{"n_layer": 13, "d_model": 256, "n_experts": 48, "experts_per_token": 1, "d_expert": 224, "d_shared_expert": 640, "activation": "tanh_gelu", "moe_layers": [0, 1, 2, 3, 4, 5, 6, 7, 8, 9, 10, 11, 12], "router_score": "softmax", "normalize_top_k": false, "routed_scale": 1.0, "balance_loss": 0.00212, "balance_bias": false, "router_z_loss": 0.001, "router_noise": 0.05, "shared_expert_gate": true, "init_std_router": 0.00787, "lr_router": 0.00182, "n_head": 3, "n_kv_head": 3, "head_dim": 128, "vocab_size": 8192, "norm": "rmsnorm", "norm_place": "pre", "norm_eps": 1e-05, "positions": "learned", "qk_norm": false, "attn_scale": 0.0884, "tie_embeddings": true, "parallel_block": false, "init": "trunc", "init_std_qkv": 0.0317, "init_std_o": 0.0394, "init_std_up": 0.0454, "init_std_down": 0.0454, "optimizer": "soap_variant", "lr": 0.00628, "weight_decay": 0.0, "lr_head": 0.00692, "grad_clip": 2.0, "warmup_steps": 200, "schedule": "wsd", "decay_fraction": 1.0, "decay_shape": "linear", "final_lr_fraction": 0.0, "batch_tokens": 131072, "seq_len": 512, "doc_mask": true, "train_tokens": 529900000, "steps": 4043, "dataset": "wikipedia_en"}
Below are experts of layer 8 (counted from 0) of a mixture-of-experts language model. Rows are named router (the router's row for the expert), up (a neuron's input weights, with its number) and show model dimensions 128-191. Each number is 200 + 20 x the weight over its row's rms, rounded and kept within 0 to 999.
After each expert's rows: "gets" lists some tokens that make up at least twice as much of what it gets as of all text. This comes from a sample of Wikipedia text that the model never trained on. Tokens count by the router's weight.

# expert 39
router,174,196,216,210,208,246,201,191,194,231,186,170,225,207,200,188,175,213,206,259,177,198,232,197,205,213,203,221,148,191,163,173,204,191,203,232,195,210,205,206,186,235,204,219,203,196,177,177,184,203,182,202,216,195,204,199,213,215,201,217,186,203,210,200
up0,190,169,215,160,152,186,218,208,220,191,241,219,213,170,207,202,197,214,193,192,182,200,206,183,207,176,153,178,210,209,206,199,225,166,184,191,222,192,231,203,190,244,218,187,201,202,186,187,189,200,173,207,195,187,193,180,184,179,183,193,195,195,168,170
gets: " 1", " 3", " 2", " 4", " 6", " 7"

# expert 22
router,201,174,234,223,218,215,219,183,165,215,216,170,218,164,208,197,202,207,225,207,211,222,216,171,201,230,199,211,182,204,203,211,185,190,190,208,212,207,233,216,178,236,190,208,192,155,185,170,220,220,180,191,205,221,203,204,211,205,215,207,186,239,214,207
up0,179,181,184,205,205,163,175,181,211,198,197,163,182,213,221,191,188,233,197,212,203,244,191,216,187,233,175,213,227,175,154,211,211,192,193,215,245,219,194,190,210,163,201,165,225,175,194,172,203,214,202,215,213,221,194,201,169,184,166,183,179,187,217,163
gets: " the", " a", " to", " his", " their", " not"

# expert 0
router,185,197,190,226,214,224,211,175,192,227,210,153,195,170,220,188,197,190,259,227,193,200,193,197,227,219,214,220,169,182,185,183,182,189,209,219,203,190,223,186,184,219,178,215,184,176,214,180,190,199,200,195,236,177,223,207,209,210,179,217,174,217,212,201
up0,242,217,201,168,199,223,211,185,215,218,182,208,214,210,207,219,164,193,203,197,184,199,230,194,207,216,179,229,217,174,215,197,185,201,176,209,193,204,202,179,220,220,230,223,184,188,190,205,156,189,172,208,201,166,212,145,185,183,219,231,190,198,184,213
gets: "\n", ".", "|", " which", "-", ")."

# expert 23
router,205,161,203,244,184,226,218,170,206,225,194,187,202,166,198,196,192,186,236,233,174,224,190,156,202,227,214,227,199,169,185,164,180,180,201,209,212,206,219,211,153,220,181,216,191,158,188,190,198,223,209,168,196,186,208,234,204,200,210,207,195,230,220,227
up1,210,204,179,206,217,211,197,187,237,229,232,208,215,181,213,178,201,204,222,205,190,213,198,215,219,188,218,247,224,202,203,211,197,163,228,181,223,196,206,189,206,184,235,217,180,160,213,180,174,156,225,235,201,197,203,220,230,192,205,209,193,206,212,236
gets: " film", " album", " game", " series", " song", " music"

# expert 20
router,178,181,232,216,207,204,207,196,180,245,192,182,235,194,179,185,222,210,254,226,189,228,194,202,193,232,242,228,198,211,156,182,173,174,204,211,191,210,229,189,171,209,164,215,188,186,170,168,201,209,184,179,213,211,183,199,200,215,196,218,191,219,213,218
up1,179,170,223,192,215,197,207,217,179,202,201,212,207,197,152,236,197,215,215,198,170,191,208,194,203,194,203,179,204,212,212,182,227,233,203,201,200,190,197,201,213,214,222,186,217,182,180,221,202,211,190,217,222,197,202,206,194,176,240,240,203,205,236,231
gets: " out", " up", " time", " back", " end", " off"

# expert 24
router,171,159,212,207,202,213,227,165,206,230,205,166,186,199,203,180,173,234,205,199,198,198,221,161,225,210,198,191,199,156,181,165,157,162,202,199,200,212,212,213,183,211,184,224,192,202,208,167,226,189,200,176,210,229,197,214,187,236,208,218,188,209,230,205
up0,218,194,190,220,222,208,199,192,245,201,233,200,219,175,195,192,227,197,210,205,195,189,179,203,181,200,207,198,176,189,223,204,233,183,193,206,191,201,182,243,169,207,218,200,208,217,215,232,197,209,250,201,214,160,186,168,181,199,211,232,177,179,212,261
gets: "h", "ah", "j", "k", "am", "em"

# expert 28
router,170,191,201,228,221,220,185,191,183,227,208,193,208,169,213,174,170,227,223,234,217,203,194,199,251,225,198,194,185,173,186,193,180,180,192,234,187,185,222,207,182,206,192,217,199,182,192,197,203,217,194,186,232,152,183,206,194,228,224,209,195,224,223,192
up0,188,172,210,180,204,205,196,228,204,187,183,196,184,181,168,208,229,213,216,198,232,210,192,179,190,187,209,199,231,199,199,167,192,172,211,198,169,205,178,177,205,183,149,190,193,198,224,181,228,213,196,154,209,232,215,183,189,215,193,194,218,226,224,171
gets: "-", "–", " F", "/", "{", "-p"

# expert 4
router,190,162,214,211,226,198,230,212,210,236,224,169,182,193,214,213,174,215,215,218,170,222,199,152,217,206,197,209,201,207,202,180,154,194,199,224,201,193,213,204,178,187,169,205,190,182,200,202,203,222,203,183,231,162,204,206,221,204,209,221,185,211,209,201
up0,183,198,206,177,177,192,196,199,220,191,226,165,198,212,181,194,216,196,176,244,167,222,194,255,245,234,220,184,187,225,197,196,224,231,222,218,171,198,181,198,194,166,227,209,184,200,208,211,217,202,164,196,199,203,180,193,175,182,244,225,232,180,202,217
gets: "s", " two", " first", " following", " one", " other"

# expert 32
router,199,190,223,210,207,240,186,163,157,222,223,195,211,178,199,189,202,215,198,204,182,211,208,220,188,210,228,236,193,203,175,174,181,199,189,197,196,213,211,219,178,227,191,217,182,170,200,178,166,194,188,196,202,179,188,187,223,221,191,187,192,193,217,222
up0,183,202,189,208,214,156,215,201,201,169,194,195,172,147,230,187,225,217,199,212,215,221,184,188,184,232,236,205,186,201,218,198,178,230,227,192,208,184,213,244,202,195,208,258,184,210,201,185,179,190,230,191,209,199,206,182,224,194,196,194,183,181,219,178
gets: "ct", "act", "vent", "ect", "pt", " d"

# expert 44
router,180,179,210,220,207,204,214,187,187,219,216,155,231,225,217,192,186,200,237,220,192,227,220,181,196,241,210,200,183,184,191,203,201,155,180,204,205,227,198,170,163,231,159,217,172,176,212,189,215,211,203,162,222,193,200,192,223,235,228,206,192,227,229,202
up1,211,199,193,250,161,243,228,198,228,182,164,234,210,168,177,217,156,164,212,218,202,201,175,204,222,210,222,245,200,170,199,192,180,187,212,216,204,218,181,205,180,210,157,220,185,179,199,180,193,185,192,203,195,225,180,214,198,183,223,203,215,181,202,206
gets: " was", " is", " were", " been", "ed", " became"

# expert 2
router,179,204,227,226,236,198,243,203,196,220,199,186,231,203,199,188,215,226,214,212,148,228,203,151,192,192,217,209,187,197,192,198,192,200,211,196,162,207,221,185,178,199,202,209,172,211,215,194,195,170,201,164,232,210,210,183,223,224,227,204,180,197,226,227
up0,207,212,177,226,177,166,185,173,175,189,216,210,212,199,207,205,219,172,206,208,209,234,213,207,221,174,185,168,188,172,196,188,222,156,247,191,196,151,181,156,189,210,179,240,203,200,195,222,218,168,229,214,219,192,184,207,189,179,197,199,186,170,195,262
gets: "ob", "ass", "ud", "ip", "ap", "op"

# expert 25
router,195,185,203,230,200,223,236,205,206,203,225,175,205,175,204,189,200,186,209,205,203,195,193,199,208,209,217,215,180,166,171,176,195,191,198,219,180,213,212,192,176,219,194,211,164,201,210,188,199,202,185,160,198,200,187,236,209,207,211,211,191,209,231,206
up0,188,154,193,201,199,238,151,191,197,172,214,186,206,242,191,195,190,209,201,222,225,190,197,215,185,225,151,160,216,193,203,172,201,203,219,184,191,185,222,159,208,189,198,228,217,193,206,202,220,176,199,200,192,222,203,243,211,163,209,202,201,211,223,219
gets: "C", "P", "I", "S", "O", "D"

# expert 26
router,185,197,192,227,213,224,211,174,192,226,210,155,194,170,218,190,195,190,258,229,193,200,191,198,225,218,213,221,169,183,185,182,181,187,209,217,204,191,225,186,185,219,178,217,182,176,213,180,193,198,201,193,236,178,224,207,209,210,178,218,175,217,214,202
up0,199,173,216,227,201,231,201,213,188,212,175,167,228,204,189,200,173,223,192,220,200,234,198,220,171,201,155,210,185,240,193,223,212,161,206,200,238,218,219,194,213,230,196,201,202,225,210,199,198,188,217,240,210,187,192,224,157,229,199,186,198,189,187,192
gets: " ", ".", " A", "-", " E", " However,"

# expert 34
router,197,199,204,204,248,217,199,193,189,221,218,170,213,194,177,181,207,222,237,216,188,224,206,187,225,220,240,210,193,163,169,206,183,160,193,231,171,201,204,184,182,207,181,218,192,179,190,188,201,190,180,194,238,205,196,212,227,227,203,220,207,221,212,213
up0,209,171,197,195,189,230,214,195,188,210,181,209,198,219,189,213,212,200,163,178,202,207,204,185,207,150,193,199,178,226,226,211,208,207,206,255,188,211,199,198,192,206,213,227,190,242,219,178,163,231,169,231,206,213,207,186,141,187,174,224,202,209,205,165
gets: " W", "w", " w", " b", " L", " K"

# expert 1
router,161,194,221,221,190,236,210,199,180,226,187,188,227,207,249,194,179,240,238,227,174,214,218,175,214,227,212,193,173,160,184,176,185,172,187,222,214,201,206,183,167,214,155,210,158,171,192,207,186,226,191,192,209,202,182,228,220,201,210,204,168,218,217,215
up1,243,220,231,197,139,177,222,203,196,197,181,203,155,221,211,164,202,192,235,184,165,169,215,205,205,230,206,224,193,203,196,217,207,237,216,209,201,182,191,182,215,204,216,186,211,229,177,179,200,191,178,191,187,190,216,226,196,194,170,197,211,231,234,203
gets: " with", " as", " of", " including", " have", " such"

# expert 40
router,186,196,189,224,215,225,210,175,194,227,209,154,196,169,219,189,197,190,258,226,194,200,192,197,227,218,213,219,168,182,184,182,182,189,210,220,203,192,226,185,185,220,178,215,183,178,211,181,190,199,199,193,234,177,223,207,208,209,179,216,175,216,214,202
up0,197,201,225,213,179,191,174,214,202,209,245,191,190,183,195,214,205,194,214,186,203,174,178,193,208,183,173,200,216,174,193,265,192,208,189,212,185,192,228,188,187,222,194,204,216,179,160,210,203,187,186,166,208,167,204,243,169,205,195,205,178,216,178,195
gets: " that", " O", " P", " He", " he", " car"

# expert 29
router,200,165,215,230,235,190,190,205,190,213,236,150,188,187,186,180,188,244,199,215,176,205,209,186,222,231,216,201,196,201,203,195,190,192,187,209,188,190,220,179,200,197,169,206,193,183,197,193,216,185,185,165,238,187,201,205,205,227,207,214,202,200,217,238
up1,195,207,203,204,228,218,221,227,178,195,210,172,195,236,179,182,176,207,240,197,222,193,219,190,185,208,182,162,188,172,201,220,209,207,167,177,248,218,173,173,220,210,191,225,198,159,219,198,232,202,208,203,211,217,183,178,238,177,201,199,217,177,218,193
gets: "ar", "n", "or", "l", "st", "on"

# expert 6
router,183,178,248,202,215,194,245,192,211,247,237,179,222,200,203,195,186,220,227,205,175,203,229,167,224,206,209,215,202,179,180,186,185,188,205,205,176,220,199,217,193,216,168,208,176,208,215,199,206,200,197,176,219,179,197,219,210,199,193,229,191,231,214,215
up1,196,211,206,225,200,212,235,189,220,169,195,140,204,196,222,204,203,236,153,177,187,175,220,240,187,202,211,183,184,172,180,199,188,204,233,226,177,201,196,205,196,175,182,180,161,216,206,136,215,185,210,197,158,204,208,203,207,202,200,220,220,222,176,214
gets: "ill", "an", "ar", "en", " John", "e"

# expert 11
router,209,182,196,212,208,213,219,177,194,238,194,181,217,162,227,186,179,198,227,239,198,195,198,205,209,205,201,207,180,172,197,182,171,159,202,207,206,186,213,176,166,205,180,205,196,179,210,168,167,208,203,186,251,179,216,210,200,240,201,209,199,193,213,216
up0,197,200,209,222,206,180,178,200,208,213,199,195,237,220,201,201,213,195,203,198,200,203,229,175,179,206,221,196,230,190,198,177,203,191,215,180,221,215,211,219,225,190,191,176,182,193,203,173,190,221,188,181,213,178,213,216,211,212,183,187,174,176,176,227
gets: "i", "a", "en", "in", "o", "an"

# expert 47
router,186,197,190,224,215,226,211,176,192,229,210,153,194,170,220,187,198,189,259,227,192,202,193,196,226,218,211,220,171,181,185,182,181,188,208,219,204,190,225,187,184,219,177,215,183,177,214,182,192,199,200,195,236,176,225,206,210,210,178,218,173,216,213,201
up1,186,200,184,220,186,184,203,209,207,196,172,202,204,190,203,182,218,242,208,200,199,170,197,203,234,220,221,248,158,207,185,179,186,198,172,211,186,209,208,166,182,208,216,180,196,224,222,225,245,196,189,197,217,193,214,213,175,214,179,213,208,183,180,200
gets: "\n", "|", " He", " who", " ", " T"

# expert 37
router,212,200,239,202,199,190,230,199,191,237,195,185,208,171,206,191,200,225,209,219,190,235,240,172,236,205,212,215,179,208,207,185,201,172,210,205,185,203,200,208,183,203,179,231,181,205,180,173,226,192,191,163,196,221,178,209,199,223,189,222,205,206,205,213
up0,139,204,202,182,208,193,173,196,190,222,157,192,188,172,212,213,169,179,224,200,220,204,195,224,217,221,193,219,160,207,169,199,171,190,207,236,202,214,195,175,192,207,165,162,214,205,198,186,198,177,214,215,200,219,178,181,154,205,202,190,232,194,201,227
gets: "is", "es", "ens", "ing", "um", "al"